config = dict(
    n_layer=13,
    d_model=384,
    n_experts=24,
    experts_per_token=2,
    d_expert=160,
    d_shared_expert=0,
    activation='swiglu',
    moe_layers=[2, 3, 4, 5, 6, 7, 8, 9, 10, 11, 12],
    router_score='softmax',
    normalize_top_k=True,
    routed_scale=1.0,
    balance_loss=0.00758,
    balance_bias=False,
    router_z_loss=0.0001,
    init_std_router=0.035,
    lr_router=0.000916,
    n_head=6,
    n_kv_head=6,
    head_dim=64,
    vocab_size=37083,
    norm='rmsnorm',
    norm_place='out',
    norm_eps=1e-05,
    positions='rope',
    rope_base=23500.0,
    rope_fraction=1.0,
    qk_norm=True,
    attn_scale=0.125,
    tie_embeddings=False,
    parallel_block=False,
    init='uniform',
    init_std_qkv=0.0248,
    init_std_o=0.00487,
    init_std_up=0.0248,
    init_std_down=0.00345,
    init_out_by_depth=True,
    optimizer='muon_variant',
    lr=0.00187,
    lr_mult_o=1.4,
    beta1=0.95,
    lr_head=0.0102,
    grad_clip=2.0,
    warmup_steps=50,
    schedule='wsd',
    decay_fraction=0.859,
    decay_shape='cos',
    final_lr_fraction=0.1,
    batch_tokens=[65536, 131072, 196608],
    seq_len=1024,
    doc_mask=True,
    train_tokens=539800000,
    steps=4365,
    dataset='wikipedia_en',
)
Below are experts of layer 5 (counted from 0) of a mixture-of-experts language model. Rows are named router (the router's row for the expert), gate (a neuron's input weights, with its number), up (a neuron's input weights, with its number), down (a neuron's output weights, with its number) and show model dimensions 256-383. Each number is 128 + 24 x the weight over its row's rms, rounded and kept within 0 to 255. Numbers have three digits each.
After each expert's rows: a language model's description of what the expert responds to; "comes before" lists some tokens at least twice as common just after its tokens as in all text. This comes from a sample of Wikipedia text that the model never trained on. Tokens count by the router's weight.

# expert 0
router:153125090131122138148127133162109139107108157129156146115125125159158094098097103142136137118108152105113160124164126105089163140122156180138100104120138116133139167127166149091144134152176130159143111123157138151110144122127121142109172044123075127168121158118149111111148099119118141134119120097167145156142106123123148163110166114146142169125102106101125083137103131122089113120127
gate0:143103134135145112134133091140138127147124147186133162080108087140128097111118109124105153112099138154186144139121128117137115094180116090186114145136118098161085146146118121165157197134130099188160124112058090149083105134131146109130115122113172162110129142130138123115135137116087152131150114144105148133111109162138153167159171129083135185168134118106130081146095112131136104132135
up0:124166150111124077095135128072139161099141134151114104124119166097147116150121141127112111105136090134142164128101126102171154162117144108119136146125143142092122136134153157132106058167098108145099112099141113138150097120103150135163123130120144130102149087111134123163150060123138105124127099146149147100118111150127110158120101122101121077107116121165160198104140123145081116141124
down0:158144191182146151141111087134147113110111127120130098104129156101158129106120113139133144184129145156145112107156085097142171136127154129105093109151136122127181112120101129171103111149148134119113154113193117113108096138113117142142147122133161146142128099132163100108109095149131104153162126115138121133128141164082138152064158092126173134130156123125118146131110131157126121122088
It responds to: Capitalized words in infobox fields, tables and named entities, such as Genus, Born, Location, Stadium, League, and place-name parts.
comes before: ":", "\n", " (", "\n\n", " School", " career"

# expert 9
router:155130124106109148134089135132111138041150116112180142117094109127178162113155129133206171085133167137113133134136115157094159121139129170131123108156127086111097143150141066120129121130128120171132150117163133130101139115128148099129150135081168122119112119117168131104137128089141133162143158143128160134108137113149112171088133076144151115156145148131133149135098127100154071172130
gate0:118098128123106102073120113108090095126114121121122125142134135118138111111109107167107119116128179145125149089152157118136133169133151109107117111094119111111176107153130105117113137129120117135164157109189109128104134153133172172157140118125152132112158131137106109135128107122170147133133112138140118090107131144127111178116121146171140115117148128126132122072154168088157117115152
up0:124104123150107128164112132114112201172132120097126174069142119119130134146175121157120196090132152091160132125096124145083128166133154154121118133133161141093125137122182146137115112130119106096134098143143141148131108097105083126140130141146132130100089186154164148160127138146112104121164154148121147131161132124137118084152125118128171092166132147124158165144160105111152097157096
down0:168173113128113176162112136128134141095129095125136144132132134107158147147103121098127170134166117113146123105127148130141155106132122112113124108113111117087130114129080112129146138134112128128095174116114130162130128167140117173166130134151135195097154135102117140118127122106125145137079081132144154167092136127100133110172147121117139117127132100104107110112149141114133133133094
It responds to: Digit groups after a decimal point or thousands comma, as in 23,296 or 12.012, plus possessives his, its, their and quantifiers.
comes before: " |", "%", " |\n", "′", "0", ")"

# expert 11
router:125069124124152124128073123154139145118121129140168143094114133123120108133138103128131098138121163102118110134109130128108147165114106130132108110103143138125136103134125145103120056180152090133136126137152153143116140136128121180089150152137118130152144124141107162131093119139169164103110136111089120149121174118148116130118146133113152137151139089146146100065139108101157083140151
gate0:128136122102125120156148162079140142102112130096198172116116123126154121196143113156151099111104097152114169113101147144163111116128161160115150119140098140200097121113160135093135118132152109156163143168131131127116124113126140096126115153117139116127114151087154120126114115148153115124130090123131121106126174163119110151117118173104131150103149107151149119092148114136139123158136
up0:148109126146130107154140156118129124123127127152128168120088152133136099155149157107125137103153141100141085144092078094111111132101131147114140146147117068125159167158123094140144078156181152184152074110160123144095124123183142109141150126126118124134177104106143152127123124071120169078117129125153147147110119138134134136132144117116138129123068172116165154120153169158174098167085
down0:103133147101147107165077154134132130161143123132111083129155127142138147167145151098098117132101131172121136100084114122136154132135166113108112172110122105143125159113073144149119137144100094111130117110122141125115117122083118091110150121127152110160141169122111125185138112118083173134106098119106165113127165128129101093154147114113108110089106132120177107151149173169136136087138
It responds to: Numbers inside table cells of sports and election statistics, such as 24, 28, 39, and the preposition on.
comes before: " |", " ", ".", "|", " |\n", "–"

# expert 22
router:157063118133109094158098146129099133092103161147148105131185151145140132123158107142126110147150129132126089121128120127122129144147168153129139127143145107149142102163143160121116157131152118133163113156111146146103171094095134080127109149145085117140112107148147144114118087094175119142111148148138104131081106123138137116152129118128141153128158140133089139104086149105133084160110
gate1:082144125119119096088134126129140119135101148143149174126117170135137145163069130115131130135061125112103140121134142120147159153137109098151121135110158105116137107119114110117157126145142118084092149109163145134121066143090142146118131158122102165140075131126118099160119136135144123108143114123119151137130139135090087122128147092132168173113124125114126169104126151089117125172158
up1:106119124125149139161129108120134144135131127114112170141173132067125145088137172151075184104105166105083116062068161098129145171141144178119156090170129114135137158126116128102092132141142150125127115083130178082112115129134144127139132099184146137092144096108115143175126136137138109131115131081154130124117109154113099126119106092101141131122138138146155134174137108136091128144123
down1:150115125104109150138108136067132136086116132124109133117122133127121118147117157140107129109157155167084155084170172141096121128141144135132141132138127141122107098145070138197101139164104141129127093132144118155134116105139126117147148142133155084092143167133131154164119135153091121104120117168109111163112133135088145115116123128139084138156109129125157149125127084113140081102126
It responds to: Final syllables of non-English names and words, such as -ar, -en, -ya, -ić, -ville, -son, in South Asian, Slavic, Hebrew names.
comes before: ",", " (", "\n", "\"", "'s", "i"

# expert 6
router:134145091116124114148140094103125130112128153073135124128143121144105139144114097151139122113146107051129120143146146069098140096157160140143115124133118091117140124108147127102125144101158117146136111139082137102150132106114156138149120160127158110150133139153152132115100096163116112139118155087108108140135128191197120127144125103118128143128108120138136142146143105081151137114072
gate1:193155148141121105147143082115154117132151099114152113107111123139150160103122145154146135126128143099136105122177121109103143112149119119075154109083099180148123106115104110122118146124138112115140155167114132137145116132127158149147136130123161114126114132146123152142131106158082140125138134142140093164134117113148145098134086121141143115133137120140144122102114100137126156162129
up1:138129107145137115113105166132159165165189167132148114139158152105099116072122124140155108141111156139144134112158124180125115149131133114122153112182139073152163098135141118130133109126140106173153147129122126162122157130088195128134108120102136148123091110111127143100127156133134158127122097124116122108157173141130122136159143110109094104132088106147110113143138145129129114119097
down1:132147095116186101117111155126109128151111115107157138124115117114109070089120141116133106158097119116137176147138138152152142121155147120120136130115145150112111149160147136094130111143172118154161105126122134118148098131150109143126121106135184129114127122142143105115150109154113118103145104140131128156112166137104145160149116169176113055132087119111160101125098124171149156105141
It responds to: Commas, including thousands separators, and prepositions like in, at, during, within, often before places or leagues.
comes before: " the", " and", " which", " a", " he", " but"

# expert 14
router:141105109116179140109154117121126101104097137127155147119153139103135100124100153154153138169096149143147140095159151136136138127159155161145096113121138136133107104140160108114182067120129114120125167122070143125119143113115106135076139106098145136122076135170106114173137109126121143139125107158135149159103087126156111134137117134154154156098164077118091140103126163124109115123099
gate1:161163140083158105116125122097139104122103108169129092093131137111124127122107101085129164169131167136158145131123160158142118140127143129138148160077187158136104112159139118118139090112144164109091176118138125106149113093146133118129086091105130160117138108118154113114098139165141095094132135191121120166120101145112144110134147137140141144124153124143091098113095124132096119150153
up1:111169165131141160106103133124154113104137143139121092128093135138160133122125121119114124120177101144112125160145124082172109092120143123096105090157195145132119114120175131091165170114084144136088122198161131118113103135113123144134118115112143146104157166147138107158145148138107114108121100141123138131157146187114111111134133153143137122126125162154149160120136136169122106127133
down1:098128161159098115108124170129139168113136184121139139128117121116139171144142093163135135149120148151097149100116100077131081135125166163171153121108081150089129140137100133136126121098176134143140144094119068133121142150107143089126113113122122096141094128141137111143103170146109096104139109088116112142156085168122145082127112140117119138110159134132126071148087131115083106119143
It responds to: Possessive 's after nouns like country's, period plus paragraph break before headings, and some mid-word pieces in names.
comes before: "==", "===", "The", "In", "-", "On"

# expert 1
router:154132129111140130145113154117109120143130142139146105118132110136125173159114112150156124148106105136087135124115157112126123139102131151117105134127128129096149125091127118092152121086159122146135137116091129125113125125078118165102135112130148095168153133179141135146132160142131115135174143109175121151116143130142108171116120135144139147124130099143080193161128141117127099116115
gate0:108109091105129134103115137167113093097161124126127124094105117156162120126180115114130164135137144089160135122149130125092151129146144093102119154122143118065122151126126130151082110151126148109139114144139171098128133122112147155108126167136138124137145114117166115129129099107123119102109156114144126156149146111114146117126136092115159132109104099129145089112123098102107105117123
up0:168141156145147106103120122136144153121130133114154138132130154168123109143150134160147116120097154118135133135112121118147124130140121114145139129106115146167161127141136143120144145161160076141115127103134126139126137107081135087116090133096147084130127161090124149118190170155115137121125124101133139147116135143100107126190136094103105112152113143117165120117100128133094119143188
down0:147136112170151153145117113162151125140148150163167110122119122143115131100134151145123093155155151118119106093109110099145117112089092150172138143132132159145119125094089143116170131111094152126116133159133134173122100163138131106109152106173103088145110105129113133127128106123123123106091116088153131121098127151096108093107122179193111117126157104099115153104141081117170133129127
It responds to: Past-tense verbs and participles that carry the action, often after was, to, he, such as made, released, began, played.
comes before: " to", " in", " by", " the", " a", " on"

# expert 13
router:097110118113157144127067177164147115140105129153141152117109115154116165116116112106096110095120139106118160149133143126123140127123155129122144122124174088095140128098124100134114125114110089210133122115122141166167139110154138146119147119137141127104057084125099153117152148124163135120141136101108111139152125134151087114123118114174143154181144113195115133125194181131148138125130
gate0:117150131149100139132082115125194132104088113117147114127151114154109113101079087075145132112131129130116160138154127128122118119140154129151141133120041096124132130171097106113146147126133116150119156132115178098128140142129087131117120110131135126175109143129096123097098159147097118099093154153158100141152130115120081107122139130162167123161120124126107145122130131150107085074106
up0:129132083104108125138100114132129134175155125079077084149121134133122192117126126126106153115104151110107142136119144139174121099108152153132130158144132118132137132146088130148133114156142132101128101111080185149100128088117100140109129147127124113105175154142110152123155119145115138124155133132142073114142105101123142133177140139099166086143131136125106097099152109154153137077119
down0:095107124097108099140109117154092122104111084192082132119111107122112136145112121126133119136145151102181172160115129132137137141121146135102142126166129124117139086165149156102140139096134133156146133082073122096102100203124099126124072136137125167152127139087097114129197117108155115127133118139160120123165106156152117167094087126140133139133165155086129120144138161164109115148095
It responds to: The preposition of, closing parentheses, section-heading == marks, and century prefixes of years such as 201, 198, 194.
comes before: " the", "0", "5", "9", "8", "2"

# expert 2
router:129132093163091125129122132139146125143144117133157108101148151133112111160138117153151130082132136116109107153148128152108107112088136157140109147074137132093142146108121114115114123129103107162160133107089135138138095113146114138151157100158137109111117147151147134121102119096101123150130147129120132132106118166142114144149164103153130150147115111112117137110092147147148094098118
gate1:151128116137132122092118106115107104118150125111150134129108115147129137126139083170132097120143111123087117163131128122115163156082127074164129075149167133158153090114159086185136156129125127128139101104137122122109101125171099120143170128094097124127129148110126112104115096189098143138085119121139107110115152137121157160136126153132100091137110113105144102119112135135115083105114
up1:111136137094154143137145162147147095127146131106077130111149152084158104130134105116098117148111127092128128081136156147118126130146113112141150130089085114161156086151136128150123114136149141097132147205084145115131181115140117122079105125098116149136103125099169103097062149102115164094100108140128147132113125193106120149094129154105130137124133134103091109136123149133142142151107
down1:122147117145137131170112109118133100143148079128164142104148155123099116149129121150084130123166118130124178141098104119085144117113132115130127110136161145122137147117124078160141084166147130142124110151153112133089093115103098091127156114164080152114146156064152135118126121136146111112105169097115125137125141148090145126140052118151120135170132025153087117141125159099124105112166
It responds to: Singular common nouns after the/a naming a group or work, such as team, album, series, committee, unit, system.
comes before: " of", ",", ".", " in", " and", ".\n\n"

# expert 20
router:192126097141125163135128146136087179125110140155134117135157115110122176128103113164159134129074135116081140101147130168116166123104148154144139139116108152066115141072109128055140137112122149149102118131090172139114162090102127117105131111127110151120141109170154137087115105131137115139125162122121155130116147118160100163148151093135124127151112128106101145116127148143148130100115
gate1:099172115104092131156148109160135108149120165146096133111122189146125129104144141115119115140114129124096151097104108132168105138132139148111115152104126122124078135131152148109113131189104116141140117107111114121125140090130148177087175179138132159137108164106089109141082122113120166128103139101102053101141113115163105102128131126111112167145118120101131119147128092136111115147102
up1:116133117151134122117128169150110063136130126144151136149105138124104136137140151122139135102162147182154079171139115084109128128133125101136089133158127113165108134145096132139131139133179138188168114112145094109146081122115143135157128129135119160100116154145144129139139129131114155147121105156141112123129103159133120117162140161110105124084146129092148149105129117138120126141107
down1:103101085105136101163129134149127155114129151138138122111155155128130133117089110149180125103161114102168149139129111132087125107138112158103112126114145128113104141098100155122129136140168127125150111120138168151123092107121156154125117135119136158110121131139122136190084135119102165152149143080148138138098124141136099127162130135082159101121073098116162116150111131112157124110095
It responds to: Abstract nouns and suffix pieces such as life, work, education, theory, and endings like -ism, -ation, -ity, -ology.
comes before: " of", ",", " and", "==\n", " in", " to"